{"d_model": 320, "n_experts": 16, "experts_per_token": 4, "d_expert": 192, "moe_layers": [0, 1, 2, 3, 4, 5, 6, 7, 8, 9, 10, 11, 12], "routed_scale": 1.0, "balance_bias": false, "norm": "rmsnorm", "norm_eps": 1e-05, "grad_clip": 0.5, "batch_tokens": 32768}
Below are experts of layer 6 (counted from 0) of a mixture-of-experts language model. Rows are named router (the router's row for the expert), gate (a neuron's input weights, with its number), up (a neuron's input weights, with its number) and show model dimensions 192-255. Each number is 500 + 50 x the weight over its row's rms, rounded and kept within 0 to 999. Numbers have three digits each.
After each expert's rows: "mostly gets" lists some tokens that are sent to it at least half of the time. This comes from a sample of Wikipedia text that the model never trained on.

# expert 10
router:553439490462475454485444558565576493451489551488510472458451499587547548510534521487528470433564517586498622430462506446432482434582442504507515440445434545433448476501519466552459457456592405
gate3:517534412483589492509511469524603573532589486465469553521444414504543561468493611419523493449501497564538541363529564516437462587496557592477531510489518392450550537379537526516446523538556511
up3:426422447477462445441509481455450474505483516512433453467539448472509390468502570451519515618539629482552512531502585607621424542510478520479559491392454566484506532497490526548472525539503491
gate4:404474513471474542517627507550368561504483477562488436457514516514534516485539490433563516474459433510413371480415398453454552445424525495514546590558474428565511439566536486505473545466511517
up4:594465505533460497558507511457498541594468600523444516527496494412479530573445531458543456464513488474480474470508521447464529552477472491388521518450535420498542428513509626472548516477551637
gate5:501606388391503556530478523398503500470405497520595469497462509483553551433512592496425498565568476367459543504470512572508507531460534542524513464475550486464538500546458507582420520504459586
up5:560497494502570558568504489498607476544528497491487451496466576445588506447584444494502573483566459547398455507531441456476470454524531456433574621513556559525451500551464478530620496550521469
mostly gets: "i", " State", "ai", "ana", "u", "ara"

# expert 2
router:529512577463429563505493547507493476525534461573509526429466516438574462477498508533541436475525545528456512462585509554492389475421533564543479524470461540432429498538513492501427506511404461
gate3:505429447428563455512571514516613566512478570415524486486596484490464529437479579436518492534499561516442407453399563500485472450496517467445567572454484475495538590479537523553487507444549374
up3:462496502500502514447491520574603400526473570500511521627481549493435437484518497577479492500489504479582452503526429575541419453524527476486524460455559501512529405497501489564549552456581444
gate4:540571441543570527432516597502566544495396397389448558488554482576440505419397531480600547550544512475611565491374529570584397551457572584491568516567401443490469473536479470439547463493505551
up4:498491573532512565414543501489466492502466531509645527530477523476479516548540449532440516521562504481545570458559492474509581561512509528413590509549574430535405462516467506481421486506552432
gate5:452504541542403573572527513500446514503546447525456546591564662471553524459517485565476412518528473505577461509554496525505519530500530495505489463420477487566564446542548476428540483466489454
up5:454421483487510492426481538447467416486475458543533489474503621573529506355563440488470549474566542439480511555536558533493475476478535489449531514530600510511446530538534504431500429550537486
mostly gets: " he", " they", " she", " She", " film", " people"

# expert 15
router:517550561570441533501460384517528508451529454510519517498462524507447544492599629506480536538558465543612486569425526520506565570576496462437509568546456503531416514452467502513476469570431474
gate0:509521432481545409555538532415459456600502514447426470538587520477535522478528552539530482505409560459448467493432540406489615547551499543474461429540478470480506544537495497542494481526556472
up0:436511455552506542387480555446405530466466489500536552526476457477495519478495503458528611469532497563444523423566576426504543544491483494563489457519373530571598509536473537414618477535489475
gate1:512418488491574497529521504529486482510469551439465490496459493485427514491512421412573420509489442577528578404502464429450543515495502543440527483467551588505533468446444533561448491428604513
up1:511577615474509489430546523447512462530473342491439468468517482516532481567511435533542396564550473407452457501542497563509532544473575518546542401484528452475451591525463531434506450475517552
gate2:545464416507428466445504561484532572474447527466477495466506529541518532404486472462424426500482504498523485594458482545516513524512580538456479488502539493480519392513470577525505483529519493
up2:489527437472587499525476474494410483542532512497491556482476395444592560531492507510578554566521421581422466417553498464515388515440481441537530462439557478532528522536461510511505501434512526
mostly gets: " between", " time", " about", " years", " before", " being"

# expert 9
router:480491485537431454529489524472563497550444603515507450468583497485566523444523435552485522372482523421518521504493595552531466448584447472488611491532461488524422429521505501505582573465438477
gate0:461548464485556527552491492525542500393603345512513486584442462548556434412511497439528581441523474609574479527465513453493480479484460486559567468537437534543497446478546469591593505519510496
up0:435521552563485489503542542502512458485463583500551480544473517519359508607490525617411562403532491519485431588491517527493549469489438427571453478524546488464436582477580529411520499462537552
gate1:549602531533490517513535595486483516485469520556370461419525467445667512458582470478487529580552482454557492534457624565521519449442441461496423455510522488539423524517481477523517451525402568
up1:530495506477530416493481537497544467489503422547490500550552543443572478447470437518522521559461520560551513543525562434525538544478498375503425505530481498481461585471475434515520533496390545
gate2:482468482442533443422535511445530573449489596517519493457556481517548523541410506541541508440428518519483378548469514436476413505401499563391573589532524569472574502458518597512422490511554560
up2:555453576519505479429416460513447405458483570553396505506369590553505522572426512540468510475448533524519443614586461465530487456474415459546610516478583525515504461482471570485474509594540566
mostly gets: " its", " their", "O", " International", " own", " these"

# expert 0
router:521437549429479487500511508512526440445500549578497514548460534472511475504421566533540458493416531493462452477494471438583441561440569517512504496636511496438506477493427512495542468558423533
gate3:619467518496601454633568545481552378506590435552536437437465482464519546517532535537569545438507544499504518468533412464443501463528545529378476410589481519493528512519568520480420528471478531
up3:569512457575434460451515537498546500564548497500518461432517523458449499491516496472509503429484601469525531510422533508461540461482485568505542475532602543517458527424547565593534575448443454
gate4:549506431615472588524545543488501358610397511549473420562569411497414519464486484543477483573493432555457517387472419486559569527546468488423479455486401451485549533513476499502516584521472448
up4:408490562514433571461486449466519468443480562562445458478446502545575552491455519499418469505579504498510570472513551486529510491463438420559475480503473533501505548463573545534564559455479418
gate5:525614452544547501515576557483518457537563472551420481523500525546430497489465471477480486474448526456500489434483501483552566483497428550487459468541517445538540522561560466528557483567457532
up5:503466534504485528378492479558512545486504499487597483554510418443452489452527497508478522493560515464518398561524456501455467499527569536579541495451479518579451494523492495576541505530582483
mostly gets: " all", " where", " No", " under", " new", " through"

# expert 8
router:469552398469511580434431445385467454495504544529522486524569443503499505568565515508516465521523469477390414438577507465449490500449525561487455414503501492517558563544502439438534405484483451
gate3:591607478444512451510533530507592488448502455467430434542468471484566529519425335452559535452482467468443471480495492462484470597433454523539464538480532389545472473576528498441521574445494494
up3:452552552512431500523431545495532476538520478453559522508491521485498458533532451449440455452568368523483606427536444540411403447533440500511557585400614423505526545534490511649641548558497474
gate4:549536456572578621542494520406572394452507578517515543486463479471478520443548424343524585551531504490537499555497520442480489454480445492636558427477506440508432438509488499453490504459477473
up4:519472499420506494564499466437491493549513513507403507573439568522522506512480500428576552559499566515581512511456479449422531501447472380565486474433569480527554438507579518604459510541523532
gate5:487536553496492526503537478529429390434380460507431455450499494538476484510474516507528515502541468602461555415499499516527417506476424553417498490552515491464412488502534546540549445406565425
up5:496522515567490575468576533499510526403474500482505477531554528508566537449485373454460414458564540532531408532494443458470531528505424524492453545442441525532512476530579556474460592453489498
mostly gets: " would", "°", " used", " may", " part", " end"

# expert 11
router:468489606491548494547491424585514564536530433418515408554403497534479542497487587463486579493543489582552544489455514468474508505576495485483573518567471524483481502437442472578524587538394481
gate0:425521548561579447521540461536416581486477546496535586449383441421527566456431492446494387525493432530476425464485488455483506520497558431488504513453491527510523523571516510470541543541502486
up0:503494479512473499584481649464548522543577412467480431519577557495559518568616543478474567463522486461420496528462453463435532572471473532543514557496537574522520480498540519537501535449495534
gate1:458583581468401409503470493476552442541441539449490452393489447572490451433472604522491409504465472500587463496517465487473400463447572497607486470502558517537462507481464523509460567477492491
up1:578432368649520537365556551481440536490495568524514491582479549411398522552472455457541482515466562491491469587524461543454487535493451496543456500464436490412516556458489527464479404471501506
gate2:538489450514571444469489519519499439536578430607436534555613519455467443482587527552372500508476491561484491527509492475388520503474549450522512459460479430533530548480481470454499472581537477
up2:407446419491467507475570429488510550500429523400489517462520445508600496500454415499486482516559488541555420515536448549527572513492462543503539548511482460520444483487433497593600429440546535
mostly gets: "),", ").", "\"", "\",", "\".", "\"\n"

# expert 14
router:475470491449577577495513457516490469525521475536476487545550499526425427486532508484553564601481468513541453463458516471549481525458621447550461500608426477430548495461411493455553466587452502
gate3:591465518584440548487504498394477597454557430485518530550489418524363546577532439466446508498521473519491482577558611530613517503463457401447547414491488582538501516403478597500429535603441493
up3:434484584543442539525468453541449560466453481589499568537536529477437511542582485424392505490401589486499518532486490602509464535455418511424426469528422443492573509510529530497533488522489502
gate4:446442489398591493501516492420516486542516584544569483528463522523518524395425571483431571373447512511499460511584466487557498561464498508471592527497493473508571550604609429562561500431521409
up4:471481433597482484500540572391431508592505570511450499492522492542453422375375557450496512407498478458554457529484514491544425531536537360458573485489491470492502473521625473467419532484542461
gate5:462522627470485493396537474550499436532510564539568487470499615539468534532477468560463480460538475419575485463539480510486429503514507584528508430442561523550468508573621480480412485577645563
up5:504514439607467432463465476460413512513633495442489569413479541532474445482516590503456489542438484475603530553519523566533538475575590493500517425451437609620495481466463535493376495515571486
mostly gets: " on", " from", " with", " at", " in", " for"

# expert 13
router:496436404514498467458466495621472405407517507470458491514505501454520539422538447600533517492501403521570529473438526617513510468505486443502484478491483484518499502505422509536523505429562494
gate3:472485447507575542476489510469540536447519532475412539519489516489502452455534488440567503423446545543582553570487545453447529463479603475404489604492512515506545447455489554563529403581532615
up3:495556498442499484575586522447445494468503566448528430557515490458555527486481556456575539569581499534500432412420513478561474514485448578441510404449462563442559466519462406485521459465465502
gate4:579539537438488378513478547548608447470389435506493534572536517512507503582459487447578416537533549536509399563538474475444462552487473501488543468446480516494429442504544568480564491454527549
up4:472551446480523569500463453490481555576491503579488505492482532520485470517454376516610460506471443517494470476433567485587529605562535483552492497542571494599567487562448512577496460454557497
gate5:536526457449461390545462512492596522455480496431555544436562387493478535427353483424516572544492554526574495524482510510499486561494434531490468525552461497482549526501514422559434502461514452
up5:526402569512456439463497475516422500543541563516634483459459532529504493469516574476404498470573587459450499566526469485592505490556567544391441549526449515432570575493495495523566537532495441
mostly gets: " line", "ip", " series", " work", " Line", " group"

# expert 5
router:525471537495554565517513530427478596493570474398578554456478464476513554404501431425448519464570544559445500509469500592487444457503441609438507499529507531495540516521498561428428478519391578
gate3:486568419495513460486515460400458521488531508542475506538511494409387614474474550498608523466442522524478503473616419614500499467502487596490414565384457551488601484558556486551477520458567462
up3:564553521409454468483412581423469431464505568545414533521455521469436511500442519608523536530487595557475495554588485603486475401472569493492507572444496476546407496444478518502521489557474525
gate4:505547544567485398473631474532525430518448485452566455441588501458456488504536498477486455532485531471464495560500512425540452506540636556553454504465474532601486432508476468477444429448487440
up4:571523494417449469529419552583478539573456502449430452469517500440436495463562604515515502535472524386444535449568478435507508548551492475504435529477462587483546660499504551544487418516488543
gate5:496572491460569515553539530472501525489515509519470502538451455465525527543516514459448431511484424543504455504463463614462433561537566481558420470525514459607507522548546578599486453529498470
up5:388397589472492432525551503563444449500514479469591548492500502468537496527483504518555515595572489508430435474574548474587618436563437507452481476464460527453565507497495519459509563464549488
mostly gets: " Party", " film", " people", " station", " team", " game"

# expert 6
router:503489512512561499527461538510452516506510507530421544482512507503512437573525491469418483535510577425586574540500535583500531517493523439482544602453572537574469500508505495500588529455575507
gate3:461408534489555534490504540487537485655523524475505486553502516493440599521533531460591546563448543528517510534425531458523445516446523515574464502569604427478442466557400458513407562478531502
up3:522573446544491491506428388511499428483493526564539558487472532488399391528514459518444520507531527404485505487569458587469473424477459444485484508520504504517517510553542496590433491584481506
gate4:432499477521583490603577452523535486473439513375522512487450525502552464471444530570527516581592462481566484518536594483490513490439477389440519430516525485519559501515511561532446484510549514
up4:408492506436578482522567537468516433450472421505467474354528460539421419406405572511504556471558438364611473541585398478518395518516362510455575543445496523458504513475490457460493516489502534
gate5:525581559515428502515537513547439583540511510516610425601514428474608471456502556489578535495523508461432503449479509511426438497428424539553428476497517430455420621430549434503559507467520476
up5:517551405527539517428474431535470497559449523584527425510358434381586473473523535478542530534517553582420452537535557445519515466464513539537558423412520462474533533495466481473507521459537518
mostly gets: ".\n\n", " As", " Be", " However", "ins", "ec"

# expert 12
router:486468516541550441493547527533435577517470447462584460436490444482403556475456426511582504468464558566472458567543496472464507502554455509421510525401525421551614450474587549545482567447581488
gate3:559423483477520401547475505632461507435364591574514458514500558468481581608481521477509493488436419426472577479450569542522446549524501492623529486502530498576457579525465420469521508547543480
up3:554514495539413511456421515472474546568491461556535597506505450475512430428525512441421551459539527518415468465599507531484492628423521484478413599500496537428518399432426537419449463469510558
gate4:552590509564436442521456455412484526492543457603422459427490483490488495528520442486491490445534520456434583559543476496391496568491427488484595443500512514534538496565467494482449549512577515
up4:575456557480396462536433507548518456488513480465489494526557474549459477449463486490491486498517445489566517470398527544464489489470594449504478545511584349582576519541475505454478457512449499
gate5:494494500491527568474464535579481480529576588423571524472480591464482602417523487481495567523515431542539474560541495519428481531546475488509513586502543525594431551437558536629607474494487561
up5:439448574472496603500518498491458578527580523511549554390465458514491500502507541447483533495494476558512396495584480400475479449607510572454560436504501595530500535478508439503504536591461514
mostly gets: ".S", " G", " Ch", " g", " An", " B"

# expert 3
router:478434569435574561534601497577463474478427499432494531451526569482373518459446527474537509515488521517493492511508393512480551510471472533468535559387573418495566522448605591534498578412656515
gate3:554470452572475498491599492425432537492494544577489475445473529547385472520456567509464497475427382485509439500501486541481475535500473345492580524533544609503452476504529539437468533496513495
up3:534520493438524445503480515587497393509518516526551445503503489461543423463560566593572586526492499505485515500453397550409506495540540477574510464468509469476451562506512468556576487572472450
gate4:545436480551498413476420509510494541448549545431493546580515492551565512463565517521430494485482512525498519457489548498457430519551549567366521535451516571584401523565482494564501412418529453
up4:506523468422634467494473519564553456448464493535548597467515557493493537533404487497432449525583601534477499676467530494519518427547489536444558507503450487467473510443487414509593533525505461
gate5:479476494487516482586484454504640563574472480423567545569565507486476470501555508432483533488462513532440529560475464552519501577534507560492619500517508452500468597550497462441499487511486533
up5:415477560494473467543424491534566627510535577515496509554408462508499474525540550443527515498449421408524609447444514506464454544555516580477514594466469512432400507482471487413463520515519443
mostly gets: " T", " Ch", " Z", " Sh", " J", "av"